config = dict(
    d_model=384,
    balance_bias=False,
    lr=0.00245,
    beta1=0.95,
    beta2=0.99,
    steps=10154,
)
Below are experts of layer 11 (counted from 0) of a mixture-of-experts language model. Rows are named router (the router's row for the expert), gate (a neuron's input weights, with its number), up (a neuron's input weights, with its number) and show model dimensions 0-191. Each number is 50 + 10 x the weight over its row's rms, rounded and kept within 0 to 99.
After each expert's rows: a language model's description of what the expert responds to. This comes from a sample of Wikipedia text that the model never trained on.

# expert 8
router:55 32 47 50 41 56 27 51 45 37 37 64 63 48 53 54 72 51 39 59 65 36 54 49 72 55 68 49 39 57 35 49 46 44 64 60 41 39 37 68 55 60 53 49 51 44 29 53 32 54 49 48 51 41 34 55 54 50 55 69 47 48 48 48 51 60 50 31 49 39 53 59 33 51 41 51 54 71 41 62 50 47 52 53 40 60 52 63 65 60 48 51 50 52 55 48 47 36 45 40 65 43 49 65 51 38 68 54 47 45 51 55 57 51 40 36 57 48 53 42 44 38 48 40 26 63 19 36 57 55 58 47 36 40 59 42 41 32 52 50 40 48 65 44 45 54 69 57 53 71 45 57 46 63 42 59 54 48 40 45 41 57 63 56 65 55 58 44 59 49 50 49 44 51 66 81 45 54 61 56 59 53 61 74 40 54 50 53 44 48 68 44
gate0:46 74 54 44 61 73 46 54 60 46 57 56 58 43 54 39 43 63 51 51 63 50 53 54 61 52 52 56 54 43 49 38 47 56 55 43 33 54 32 48 33 54 50 52 61 44 50 52 41 56 41 52 40 61 39 49 46 64 58 48 52 41 50 51 33 29 51 66 38 47 43 53 43 55 50 47 41 62 57 32 60 50 47 39 45 25 50 50 32 59 61 53 44 53 63 45 49 57 56 48 33 46 64 44 66 33 40 56 31 42 49 51 51 48 51 42 61 53 62 49 55 17 35 38 49 46 44 42 40 40 36 52 37 67 51 61 43 59 36 51 55 56 71 62 49 57 51 46 56 60 59 70 51 46 30 42 32 50 38 57 41 35 61 48 36 65 45 32 53 43 53 50 41 43 53 58 48 46 47 49 73 53 44 58 51 55 43 50 42 61 47 47
up0:54 69 40 34 57 57 56 52 48 39 40 46 58 34 48 46 47 63 50 46 65 57 56 50 54 34 55 48 52 44 53 28 50 71 43 48 40 48 46 41 34 58 63 49 60 29 46 49 46 58 54 32 37 46 51 54 38 43 58 30 43 59 59 58 36 21 45 52 41 65 54 53 37 56 58 48 45 67 57 32 53 75 35 51 46 35 31 61 33 54 69 53 58 55 46 29 52 57 68 43 40 43 53 70 60 39 31 51 50 56 49 34 49 52 60 54 62 51 51 37 62 29 42 48 51 56 56 54 34 61 58 63 48 58 69 47 45 57 52 47 60 47 56 49 46 60 58 40 38 54 39 65 62 51 57 28 34 55 42 41 47 33 65 47 51 57 38 36 38 40 56 45 58 44 51 57 53 47 53 60 62 71 55 41 45 41 56 36 53 69 55 38
Description: Periods and decimal points

# expert 16
router:46 30 57 51 43 50 46 52 55 47 50 61 59 60 53 54 53 42 50 57 56 52 61 38 61 50 27 43 57 25 35 49 27 36 54 47 59 61 41 53 47 58 57 57 44 50 61 52 45 53 44 54 47 57 59 54 51 47 49 55 51 59 56 50 24 69 36 43 45 36 53 55 43 43 54 46 59 53 52 48 49 63 58 48 50 45 75 49 56 55 30 40 61 43 40 33 52 62 66 40 61 40 60 58 33 28 45 55 44 52 46 59 46 50 45 38 44 62 63 43 59 48 51 41 42 53 55 49 45 47 63 48 48 62 50 55 63 52 64 38 44 33 59 49 60 71 54 60 41 67 37 50 37 33 27 37 33 45 43 38 45 46 50 50 62 59 36 45 49 49 26 43 39 61 64 53 73 59 34 48 56 52 43 61 45 63 45 73 38 45 58 48
gate0:43 43 49 38 60 58 37 45 47 66 54 43 53 37 52 58 43 61 49 44 47 46 53 51 57 56 37 53 45 35 54 41 47 69 54 44 48 61 57 54 55 50 46 44 55 56 52 66 53 43 47 47 45 47 66 55 54 51 40 64 54 60 65 53 49 44 64 48 36 34 37 56 55 40 51 64 56 49 61 52 50 74 59 31 35 42 71 39 64 64 55 54 61 32 47 41 35 60 73 57 51 44 55 55 52 59 48 49 46 64 61 45 61 41 58 27 61 52 55 44 76 64 47 48 46 41 56 52 39 32 62 43 60 60 73 47 52 45 40 54 56 50 50 45 70 53 54 63 55 54 54 38 47 59 39 39 56 70 56 34 51 15 32 53 34 40 52 38 56 50 42 16 46 41 48 43 56 59 42 55 45 43 52 58 64 61 36 48 36 42 48 49
up0:42 51 33 42 45 46 53 47 59 40 47 31 49 56 59 46 62 32 43 61 44 52 54 43 51 49 39 47 45 32 49 64 39 60 41 58 48 73 42 67 39 44 41 33 43 57 53 57 77 54 64 52 62 61 58 35 68 46 36 42 49 76 48 72 36 48 48 39 57 26 56 56 44 52 51 61 44 62 55 48 57 49 53 44 48 35 52 37 52 52 52 57 48 37 56 47 42 52 54 57 44 59 63 47 36 47 51 55 51 63 55 58 40 60 63 37 48 62 59 58 54 33 39 54 62 43 48 32 60 33 38 55 48 40 66 40 30 40 50 56 49 31 60 27 79 53 55 36 32 60 51 59 63 51 51 48 55 37 39 41 40 51 53 48 57 42 57 30 65 42 38 52 41 47 55 49 41 53 35 51 45 59 37 38 72 54 45 50 44 26 57 36
Description: Early pieces of words

# expert 4
router:45 52 57 68 46 62 37 26 41 64 41 56 40 36 58 41 57 45 50 48 47 53 54 50 45 47 45 57 51 60 58 56 46 42 39 44 50 50 53 34 65 48 45 33 47 50 56 41 46 55 61 57 51 48 44 36 44 64 69 50 40 54 52 49 48 43 49 51 50 52 45 56 32 55 47 35 55 41 30 55 57 67 56 75 66 66 54 53 53 52 34 39 61 51 63 54 55 34 46 48 54 47 39 64 53 64 49 40 33 43 32 64 68 43 69 36 53 58 48 35 38 46 48 52 51 60 46 50 39 34 37 77 43 54 30 56 61 52 66 37 54 49 43 42 46 39 47 44 48 49 30 75 55 50 49 65 74 44 45 49 55 48 50 49 47 68 53 57 44 50 26 53 47 55 58 56 62 52 59 56 56 44 44 45 50 60 52 45 57 32 48 57
gate0:30 60 48 58 41 53 51 23 60 44 41 44 47 56 62 37 43 48 37 38 40 49 68 58 44 51 50 42 48 54 45 50 48 69 36 38 51 35 49 43 63 38 35 39 49 35 59 49 47 36 60 65 37 45 64 52 58 70 46 47 56 34 39 53 38 57 50 42 45 65 59 44 42 57 55 41 65 40 52 39 44 49 62 51 32 39 45 60 32 35 62 35 50 58 41 56 66 54 56 48 42 45 56 62 47 46 45 47 58 60 41 64 45 64 62 46 56 53 27 63 47 56 60 51 46 55 48 43 36 43 65 50 21 51 59 74 59 41 47 48 82 51 52 22 40 49 58 54 45 30 49 60 51 48 53 39 44 47 39 35 50 49 44 50 51 64 39 52 38 33 38 41 43 55 57 28 38 34 53 54 53 56 47 46 50 37 52 45 49 65 50 58
up0:43 45 55 44 77 46 44 61 57 61 55 67 52 46 45 53 72 44 50 65 37 64 40 46 48 54 59 59 74 43 41 51 67 40 49 56 49 43 43 54 51 52 51 64 60 51 39 24 58 65 35 47 40 49 54 48 42 47 54 56 52 56 59 45 67 55 43 60 55 59 59 51 42 43 60 70 31 53 72 39 50 44 39 38 58 65 48 47 53 41 39 47 43 38 51 54 54 43 66 54 50 51 41 54 41 64 45 47 59 40 39 64 54 43 51 57 51 47 60 48 45 48 43 49 50 60 52 56 64 70 31 38 54 64 52 33 52 45 47 54 40 50 32 55 62 53 55 49 67 42 60 40 43 43 35 53 55 61 37 48 41 46 41 44 42 31 61 41 46 38 44 44 60 43 42 84 59 65 55 41 40 43 33 50 24 55 45 68 53 47 41 55
Description: Word-initial stems

# expert 6
router:57 34 63 48 52 39 53 56 53 44 40 63 53 57 43 70 43 49 40 51 54 48 45 58 66 51 53 63 44 27 46 58 48 49 62 48 48 44 42 39 61 46 67 40 39 37 29 61 55 47 59 55 35 55 37 50 53 66 52 54 44 64 56 58 51 63 49 60 55 42 47 22 44 35 53 46 58 55 50 49 35 66 43 49 44 57 55 51 35 65 49 58 47 48 49 41 41 57 56 45 64 52 46 57 53 61 50 46 41 47 38 56 60 19 54 34 68 55 36 31 54 40 38 47 63 49 34 43 38 53 62 54 25 45 56 53 57 46 37 79 40 71 55 47 49 53 52 37 44 41 45 48 56 55 48 40 54 63 38 47 53 41 55 64 80 86 43 62 50 42 46 48 50 69 53 73 52 44 57 35 61 50 60 51 49 54 27 52 58 52 53 48
gate0:55 50 62 57 71 46 43 52 51 46 45 75 37 61 63 49 52 39 45 53 30 63 50 50 44 48 45 45 56 47 52 57 37 54 33 47 59 46 34 54 53 62 38 56 50 34 28 49 45 61 45 49 63 39 46 55 40 52 73 52 63 34 47 51 69 40 48 64 67 54 41 62 53 43 58 50 57 42 57 38 39 42 52 49 61 71 68 46 53 33 53 40 54 40 55 40 35 49 48 64 47 56 55 62 47 59 49 33 58 55 36 55 54 38 61 43 68 41 47 30 56 46 62 45 57 59 62 54 59 48 78 52 56 57 63 45 50 51 59 51 47 50 33 51 41 58 58 49 66 49 52 52 40 46 36 37 40 41 45 54 66 49 64 54 73 67 42 50 53 59 49 46 50 40 45 40 53 36 51 54 59 75 46 28 35 55 50 47 46 44 35 62
up0:51 52 46 66 60 56 33 44 51 55 49 61 43 56 39 52 56 56 46 40 44 61 51 77 62 58 47 49 71 41 55 64 43 38 46 34 44 35 44 60 60 51 52 46 48 51 40 50 49 58 35 43 64 66 52 49 47 50 53 62 54 52 45 52 62 51 41 62 55 45 55 50 66 50 57 43 47 42 49 58 46 49 34 53 58 69 78 58 53 41 51 52 74 70 57 38 41 43 66 52 38 61 52 46 42 50 44 37 50 46 41 60 51 38 55 28 61 40 64 46 47 67 46 49 47 51 57 49 56 52 70 47 53 52 57 54 48 76 48 48 63 54 43 53 56 59 68 58 61 45 61 46 40 44 45 39 37 50 56 45 60 56 49 33 69 64 50 48 56 51 40 44 55 58 47 40 61 58 66 42 50 46 35 47 52 59 43 60 65 39 50 54
Description: Negation, pronouns, verb stems

# expert 1
router:38 40 43 53 52 51 45 52 49 44 20 59 51 45 46 59 60 33 53 55 72 46 72 55 57 47 47 42 41 46 44 45 50 49 71 46 54 53 47 52 48 48 37 37 40 48 43 50 39 37 51 61 63 60 33 42 53 64 61 58 61 59 43 54 61 51 35 58 35 61 55 36 34 49 59 61 48 47 58 43 39 61 58 43 44 48 41 53 38 51 34 57 67 41 61 55 38 57 46 57 62 37 46 50 40 48 51 63 62 48 59 62 38 56 58 53 43 55 48 28 35 46 46 40 47 69 34 61 41 44 68 53 46 36 59 50 40 38 50 51 48 59 61 43 64 44 65 34 54 46 45 57 41 52 48 55 65 53 30 50 37 42 52 69 57 58 60 43 63 33 38 45 50 49 64 44 50 54 58 49 57 53 50 39 41 53 53 59 33 44 69 49
gate0:49 53 63 41 31 46 45 51 52 51 46 59 60 38 50 46 52 81 84 46 50 43 66 53 35 44 47 29 55 56 60 43 51 57 66 27 50 52 60 48 49 45 60 58 47 35 61 58 39 60 61 42 42 36 58 46 45 55 46 67 48 54 38 53 72 54 65 49 46 71 45 36 38 50 70 61 38 49 34 54 46 54 47 30 62 59 47 36 66 54 63 17 62 63 44 54 48 42 28 67 47 54 57 54 56 42 59 70 54 43 44 49 50 47 45 49 55 51 55 49 42 52 45 54 40 38 45 45 37 55 43 49 56 64 38 58 39 55 37 62 39 60 47 65 58 66 39 60 50 56 47 37 51 66 63 45 57 49 50 38 55 55 60 59 54 75 37 44 51 51 46 41 54 34 39 53 70 38 58 42 46 47 39 49 39 48 66 56 41 47 56 42
up0:54 57 48 55 55 49 55 55 54 50 52 25 40 50 40 39 58 23 34 61 58 44 52 47 40 68 65 75 50 55 50 48 39 35 49 45 54 27 47 57 46 46 41 45 61 52 42 48 53 44 49 57 64 57 36 32 52 38 48 77 40 40 65 44 44 46 50 61 54 34 43 56 50 38 40 43 43 51 49 29 48 57 53 70 50 51 47 55 43 49 36 56 31 50 37 66 61 41 57 22 50 46 61 46 51 47 35 40 43 56 46 57 57 62 31 57 50 49 47 62 60 41 59 46 66 40 52 49 57 49 63 49 37 46 57 46 47 51 56 38 51 48 72 34 36 75 36 46 45 47 52 70 43 58 35 48 65 55 47 54 66 64 52 59 58 38 66 53 66 57 59 46 50 70 54 42 41 56 57 57 48 58 40 56 30 53 59 45 44 64 52 58
Description: Clause-ending commas

# expert 10
router:52 49 34 69 48 51 26 39 58 57 38 44 67 54 68 55 60 38 62 54 66 53 50 60 46 52 58 34 38 47 25 32 51 46 60 31 43 36 36 43 47 51 55 53 60 59 56 48 42 58 59 51 51 53 51 50 51 67 62 53 39 55 67 50 48 42 34 53 57 61 38 35 37 45 50 55 58 66 48 42 33 58 48 57 58 40 29 59 35 49 42 57 51 58 58 58 56 66 63 59 56 36 46 56 54 52 62 44 53 56 61 48 52 51 45 46 63 68 49 42 39 37 51 48 46 56 47 32 21 57 44 54 65 31 64 41 60 25 47 44 44 61 57 55 49 43 62 49 52 49 40 64 53 57 57 44 55 32 44 47 54 36 49 42 62 56 56 44 56 47 61 59 42 55 63 42 62 57 54 54 51 37 47 59 37 52 33 56 47 41 57 56
gate0:67 57 47 38 62 52 46 29 71 47 52 46 48 52 53 61 44 74 64 46 34 43 46 70 41 37 45 68 36 49 47 35 43 44 53 55 58 51 55 56 53 49 41 57 60 37 63 53 54 41 43 41 48 54 51 48 31 35 34 61 52 49 38 46 46 60 33 52 47 57 41 35 41 47 56 75 71 41 54 49 44 59 57 63 44 44 38 46 48 57 32 59 53 69 50 49 38 40 68 30 48 53 38 35 37 50 49 45 36 41 41 49 51 41 51 58 42 63 42 50 56 58 54 47 68 46 35 33 46 62 70 42 38 45 52 53 37 63 37 49 41 63 59 36 38 56 51 62 48 29 54 54 44 32 37 51 54 36 39 27 44 29 45 48 51 53 46 26 49 53 44 65 50 59 43 50 45 43 51 64 45 53 59 62 58 63 41 47 46 45 48 52
up0:57 41 44 58 52 41 49 61 59 34 49 63 46 55 52 50 58 57 37 35 57 48 35 48 48 56 38 60 46 65 35 53 57 40 52 56 52 46 51 67 35 44 45 42 31 69 45 65 33 54 35 48 37 62 45 37 46 53 48 39 61 52 61 68 43 52 64 65 37 41 49 36 48 54 52 51 51 76 49 41 58 47 55 50 55 44 47 50 55 33 38 52 60 60 30 51 54 51 37 55 51 59 48 27 55 66 49 21 21 43 41 43 51 58 55 51 37 49 36 57 42 51 52 50 39 47 67 64 51 33 50 34 49 45 60 50 60 46 46 43 44 24 16 60 58 53 49 52 40 49 44 50 44 47 59 66 62 58 40 61 46 44 49 70 56 47 40 59 49 42 56 56 40 44 46 41 54 32 40 43 54 40 56 54 46 59 48 62 48 35 64 52
Description: Sports and code identifiers

# expert 19
router:44 28 48 69 63 58 41 48 64 68 53 73 76 43 56 44 56 22 60 63 40 51 57 59 59 57 64 68 57 40 50 44 39 60 53 37 59 48 42 37 41 53 45 52 46 66 53 56 47 52 54 51 71 49 53 53 56 78 38 61 52 41 47 61 63 51 27 58 54 45 53 48 35 72 64 32 72 36 45 41 44 52 50 33 31 61 42 52 60 36 46 57 43 47 47 49 44 45 51 44 28 37 52 67 63 52 57 67 53 54 60 52 47 42 45 55 55 59 56 59 36 49 54 51 43 39 49 36 41 38 51 34 45 48 54 41 31 47 35 45 38 54 34 32 54 38 51 47 64 44 74 40 50 83 50 38 57 41 34 51 44 61 50 56 54 51 33 39 50 48 38 40 44 57 59 56 48 65 55 40 51 58 32 41 55 44 40 54 49 49 47 42
gate0:61 43 58 55 41 60 33 42 44 31 37 65 57 53 55 51 60 48 49 40 44 57 53 36 38 49 65 51 53 54 45 64 42 44 57 42 29 56 47 48 38 47 48 51 59 49 12 49 44 61 38 43 53 55 45 57 52 50 34 62 52 52 28 51 52 61 40 47 46 44 57 41 45 39 53 52 75 40 57 41 45 50 48 81 33 42 60 52 54 31 67 36 64 62 34 76 49 51 60 54 49 60 51 49 60 43 61 56 52 29 46 54 47 55 66 58 58 57 35 41 38 50 46 62 39 42 61 36 40 63 39 64 56 45 57 61 60 53 46 57 41 31 59 24 46 53 32 45 43 54 45 39 51 45 54 54 57 54 62 44 48 61 47 57 50 48 59 64 45 36 59 39 53 39 35 43 54 61 52 52 54 46 59 51 47 48 47 49 45 74 63 48
up0:48 51 47 43 40 47 39 51 53 44 42 45 69 44 60 51 53 57 60 51 50 39 53 35 53 48 57 23 43 65 56 48 35 48 40 34 42 58 48 39 47 64 49 73 48 57 41 50 58 40 66 58 79 47 38 65 56 65 40 47 52 43 64 54 72 39 45 47 63 43 59 52 49 38 45 59 58 61 52 45 56 51 44 64 39 52 47 51 46 40 15 44 42 61 62 48 44 70 52 37 46 53 52 56 54 39 52 56 66 43 52 50 43 51 33 43 47 53 49 57 49 48 54 56 44 55 47 47 67 70 38 64 58 56 45 42 48 42 47 59 42 23 58 43 52 59 47 43 36 54 50 54 50 30 48 49 53 44 58 51 52 50 39 56 46 35 41 49 39 33 76 55 58 53 28 51 57 49 34 36 74 58 48 27 50 50 52 29 43 54 59 32
Description: Word-initial letters

# expert 18
router:36 39 43 55 49 57 45 37 51 64 47 64 69 53 30 59 48 42 32 53 44 44 66 55 55 83 58 57 55 43 32 49 39 41 47 51 50 44 41 46 40 53 53 49 60 56 46 68 42 44 55 50 50 50 37 41 59 51 56 68 42 69 57 51 33 59 55 46 38 65 72 46 47 49 43 44 35 61 52 37 60 47 58 59 54 51 40 60 27 30 44 51 65 53 56 70 63 47 73 39 52 40 38 52 63 52 40 61 46 46 41 59 56 65 68 48 48 52 62 58 56 51 69 41 53 66 64 50 27 51 46 68 41 42 52 50 51 38 59 49 33 48 63 45 58 48 49 46 51 54 60 52 38 57 31 32 54 48 44 47 66 42 72 69 69 34 55 57 65 44 44 48 33 41 58 59 46 58 49 46 57 37 63 42 38 54 36 60 56 44 62 46
gate0:39 48 40 60 56 49 25 65 48 51 67 47 49 46 50 46 44 50 57 39 44 39 56 49 44 50 47 47 42 34 55 58 53 42 46 51 46 42 65 52 48 41 38 54 53 74 40 42 50 64 57 48 57 37 48 47 53 41 55 52 54 39 31 58 53 30 65 56 36 32 71 57 62 39 51 59 44 57 48 43 49 56 61 59 54 53 44 48 60 32 56 75 65 48 41 46 56 36 61 56 48 49 50 53 67 42 46 55 42 56 52 36 45 31 44 43 60 61 36 63 39 42 43 61 67 34 59 61 49 49 54 32 55 45 43 49 57 31 33 57 44 64 51 61 46 84 46 46 60 43 52 45 52 43 40 41 69 65 49 51 41 58 41 62 55 53 42 50 62 45 41 70 62 55 53 51 54 73 48 47 42 47 62 53 68 67 31 47 53 57 42 61
up0:56 55 54 55 51 65 33 58 47 32 67 48 50 42 46 48 56 52 55 41 28 32 46 64 37 50 58 45 39 43 58 53 59 40 52 49 55 51 56 42 63 44 49 64 43 63 42 47 45 62 68 56 54 62 55 41 59 50 48 66 61 34 37 32 44 41 63 59 29 27 72 56 76 55 40 56 46 50 23 54 53 53 64 53 48 54 37 50 57 58 55 60 54 50 34 48 50 60 41 51 56 54 45 61 53 46 42 48 67 49 42 44 44 38 47 67 54 79 60 54 59 46 36 51 54 52 59 49 36 50 65 51 47 21 48 43 49 42 53 67 45 54 45 41 50 68 39 63 52 39 49 45 47 43 62 49 46 56 57 47 29 67 55 65 60 44 45 56 47 47 53 64 61 48 30 49 63 60 64 55 51 63 65 58 68 56 38 54 24 42 51 60
Description: Surname starts in credits

# expert 20
router:59 26 43 54 51 44 63 31 64 64 44 48 50 54 36 49 61 49 61 47 50 56 69 59 52 53 61 49 49 38 38 27 53 66 55 37 53 56 49 53 34 53 37 51 43 60 60 60 54 55 55 55 46 59 31 36 49 61 65 50 41 49 48 61 52 71 53 60 43 57 56 61 40 37 68 41 51 65 45 52 46 58 58 47 63 61 49 47 37 47 37 44 39 47 58 54 50 71 55 60 35 41 42 58 55 45 55 56 54 38 42 57 61 50 51 47 48 52 52 46 39 55 73 41 44 49 45 20 49 48 32 55 36 37 51 47 56 56 48 55 48 47 52 32 55 48 53 46 59 54 51 66 51 53 40 39 42 49 50 34 45 60 58 57 53 56 45 40 53 47 59 52 52 50 48 56 63 58 48 43 66 38 64 44 45 46 39 46 34 44 63 36
gate0:50 54 51 55 64 57 59 52 54 45 76 70 46 50 58 54 55 24 62 47 43 54 59 51 59 35 35 38 61 58 44 54 55 55 45 48 56 60 42 62 49 36 47 69 63 44 58 59 45 59 38 62 52 57 37 52 40 61 55 45 41 52 47 46 47 42 42 42 52 50 27 62 41 50 47 59 48 56 46 69 41 68 45 46 45 47 54 37 61 76 34 55 39 53 48 25 59 48 64 61 57 48 41 25 62 55 61 43 30 36 35 46 44 51 72 47 34 55 51 54 34 44 34 46 52 48 43 35 49 47 39 53 40 35 34 40 39 46 53 55 53 60 80 52 53 51 34 56 46 49 52 57 52 43 47 44 44 62 46 50 38 62 49 43 40 50 49 61 69 47 47 39 61 69 43 28 69 62 64 38 62 56 37 44 40 53 47 52 31 41 60 45
up0:47 53 62 49 69 56 50 41 52 31 70 73 56 38 55 58 44 28 60 31 47 52 53 51 56 53 57 56 64 46 41 60 45 50 53 30 46 55 36 66 43 33 56 50 58 51 55 39 48 52 53 45 54 42 38 47 59 66 47 46 49 56 64 48 66 57 42 53 60 51 34 56 62 46 43 65 57 50 51 62 32 52 50 58 42 37 56 35 56 64 43 39 37 53 50 46 70 48 68 40 49 51 42 34 47 47 68 57 38 46 37 64 37 59 61 47 50 44 42 43 52 50 59 55 50 53 40 49 46 50 35 52 30 38 31 56 47 24 64 42 55 57 50 64 60 49 53 47 34 44 51 56 45 53 32 54 42 51 46 53 37 66 51 24 53 50 54 76 69 56 49 40 54 60 45 44 61 52 52 49 56 52 48 39 34 53 48 61 33 43 69 43
Description: Prepositions before dates and places

# expert 2
router:36 59 45 39 24 61 56 46 34 64 52 64 44 46 53 49 54 55 55 58 47 42 55 60 55 56 36 66 56 50 50 42 47 54 60 62 51 50 49 50 36 52 43 52 48 57 42 39 35 52 45 42 63 46 55 26 48 57 49 50 62 47 47 67 49 41 47 45 52 55 54 52 60 34 58 56 45 56 48 50 34 41 58 48 55 57 40 60 51 41 34 59 48 60 64 57 34 57 71 52 45 35 48 58 64 52 37 66 59 50 45 57 46 60 60 48 48 65 45 61 35 48 51 34 57 43 51 47 34 55 49 39 41 39 40 32 47 32 34 40 66 55 60 48 62 58 71 47 51 47 53 50 40 52 43 22 61 36 45 53 38 45 61 59 41 59 50 43 48 36 61 27 50 52 48 70 64 62 54 49 57 43 53 38 42 47 46 62 50 36 41 58
gate0:38 55 32 71 62 32 62 69 42 59 37 54 49 52 48 47 46 58 41 71 46 42 48 54 53 25 37 58 60 61 39 48 57 49 52 63 61 58 51 49 45 53 47 57 46 34 28 39 39 56 41 56 28 43 46 59 47 58 44 53 45 61 65 50 36 64 40 36 46 56 39 45 37 50 37 50 55 42 56 54 61 44 54 59 56 61 68 56 48 36 51 60 42 52 59 59 49 51 58 60 44 48 63 47 48 59 60 61 53 59 52 52 45 43 65 64 43 57 38 41 48 42 27 47 59 59 31 52 34 55 35 59 46 65 41 61 46 48 59 50 58 65 55 41 50 43 49 42 58 55 46 36 30 60 54 48 57 45 57 53 50 44 64 43 57 51 60 64 56 46 56 42 45 55 83 60 50 40 49 70 47 41 59 41 45 43 44 61 66 50 56 56
up0:35 40 52 44 47 50 58 53 43 53 60 43 59 56 49 25 56 59 47 76 41 60 41 45 58 48 43 45 70 54 47 45 67 69 58 57 41 54 56 50 39 58 57 62 51 55 48 54 46 64 56 28 43 56 56 39 45 58 23 41 43 29 44 37 46 55 46 57 40 42 51 51 39 51 49 71 46 68 44 47 51 36 40 54 60 33 55 45 41 40 61 53 49 54 50 49 50 45 34 70 43 50 43 43 66 66 68 30 45 65 42 54 43 60 39 52 69 64 44 42 62 54 50 44 44 58 40 62 41 42 49 50 43 53 30 62 58 59 57 50 48 73 56 16 46 47 57 45 44 51 62 54 60 61 55 72 36 52 48 53 60 43 59 51 38 64 49 51 51 51 48 47 61 55 44 57 58 60 44 25 60 51 58 42 51 45 38 59 43 55 55 54
Description: List and infobox field labels

# expert 12
router:67 43 46 55 54 47 39 36 38 64 33 48 58 47 42 61 51 56 64 57 42 64 63 55 51 45 52 51 46 34 56 44 38 61 46 44 63 49 40 40 68 50 40 60 50 62 39 51 40 47 57 44 55 61 50 49 49 49 44 68 43 65 40 54 63 50 40 56 50 60 51 51 45 45 72 57 62 62 50 56 41 42 62 62 46 56 38 59 62 57 43 65 35 35 50 54 42 43 38 70 58 43 47 48 56 62 56 62 56 54 57 63 37 44 54 59 58 54 46 57 43 64 63 55 39 41 43 43 48 25 35 43 61 44 55 60 50 40 32 61 53 66 58 47 43 48 55 57 46 55 29 65 54 53 43 49 72 57 40 48 53 48 48 51 54 60 37 42 56 49 51 66 58 51 49 38 80 43 52 47 68 57 55 46 61 57 35 52 27 52 55 40
gate0:41 38 37 70 49 51 46 47 54 58 58 40 54 49 34 49 67 43 62 55 47 56 59 54 32 60 54 36 58 39 69 52 64 38 37 37 45 57 41 62 56 52 48 43 44 56 31 67 46 52 43 41 45 66 48 59 47 50 45 53 44 49 36 59 49 33 66 52 51 53 27 44 53 54 52 48 44 49 48 66 41 54 31 52 39 40 43 55 51 56 58 49 63 51 50 43 60 66 36 59 53 30 57 43 50 50 45 48 44 59 51 52 50 39 59 38 52 56 39 60 54 47 39 64 53 59 56 48 46 58 31 43 45 47 72 45 50 55 37 65 40 57 41 53 38 45 45 53 51 38 38 48 36 50 58 46 55 59 49 27 34 43 40 53 51 45 47 50 54 53 35 44 34 35 50 54 61 54 44 46 55 58 33 49 36 52 44 67 52 53 63 31
up0:34 46 43 64 37 42 53 49 46 47 50 44 57 62 25 51 55 66 57 53 54 43 56 29 32 50 53 47 51 38 62 41 45 63 37 38 54 55 41 43 51 41 52 38 41 69 47 66 49 55 28 49 42 61 55 53 45 46 38 49 47 47 51 50 43 69 60 42 48 51 49 56 44 48 68 56 48 57 58 41 59 56 40 42 59 47 37 40 53 66 45 39 63 46 49 56 38 59 43 47 50 48 66 61 34 61 44 45 50 63 39 48 40 46 66 65 51 31 35 67 55 42 46 47 49 75 56 61 82 54 49 42 53 51 73 41 52 47 66 29 48 57 49 51 47 40 44 61 60 46 53 40 52 41 41 42 52 33 39 40 34 40 46 47 51 45 45 38 60 37 24 53 51 57 47 40 47 68 34 29 51 59 55 40 41 44 43 47 57 35 60 51
Description: Slavic and foreign name pieces

# expert 7
router:50 35 34 54 38 50 43 50 44 54 50 59 58 61 52 68 41 53 50 56 55 66 56 37 45 43 56 38 56 24 49 50 41 42 53 68 41 36 31 54 64 36 50 57 45 53 33 67 42 46 49 54 42 55 44 41 56 62 54 41 55 52 44 59 28 42 26 49 54 75 50 39 43 61 45 39 40 41 49 66 44 41 59 54 51 44 42 52 39 47 52 37 57 52 50 72 50 50 51 48 39 28 41 51 49 53 22 48 60 42 63 37 41 66 60 47 53 52 34 49 50 41 59 38 30 50 35 50 66 51 65 53 52 40 50 58 42 53 57 70 46 67 63 56 49 74 44 51 53 39 29 51 39 46 30 49 47 50 51 43 41 67 61 51 57 51 55 52 46 65 36 55 47 48 63 50 48 50 48 53 60 26 50 60 64 43 54 44 45 39 55 47
gate0:62 48 42 41 42 46 24 37 44 47 48 55 67 33 41 46 62 46 44 45 28 50 52 44 56 60 45 46 63 52 39 45 44 43 45 62 69 62 46 54 36 32 31 37 51 53 56 41 42 55 50 38 69 57 50 45 58 62 54 47 52 64 30 37 33 33 61 44 37 33 33 53 49 57 45 43 53 38 67 49 57 41 57 60 69 66 39 63 59 39 69 34 51 30 53 54 42 51 38 51 52 47 41 62 47 64 36 38 49 50 55 49 57 50 49 54 63 64 38 48 44 53 44 34 51 54 29 63 63 53 53 55 49 56 56 48 45 54 51 60 84 49 52 62 61 63 56 48 48 41 53 45 46 46 42 58 56 61 52 39 42 29 55 52 51 46 57 67 60 58 44 56 47 31 55 58 58 33 45 60 35 61 44 53 54 55 47 55 53 41 47 45
up0:66 60 26 40 48 37 28 40 29 34 33 53 54 46 55 53 55 60 35 55 63 57 53 49 44 37 27 50 54 44 47 48 46 46 37 57 44 48 51 45 39 35 46 50 52 42 45 33 40 59 45 54 67 53 56 44 58 58 48 45 43 41 39 35 46 48 52 42 43 54 44 52 42 54 39 34 57 56 56 45 59 40 48 59 50 70 40 63 56 39 57 43 43 43 48 51 48 52 70 48 63 44 49 76 46 66 51 50 59 42 44 54 60 67 51 38 65 66 55 55 36 53 45 35 47 43 31 43 48 50 53 55 55 46 47 54 55 72 57 58 63 51 37 55 63 57 53 66 44 35 54 40 38 37 40 59 55 77 38 34 34 45 53 55 66 53 44 57 52 57 45 65 47 42 41 55 49 40 63 53 48 45 62 62 55 47 52 44 50 45 47 59
Description: Mid-word stems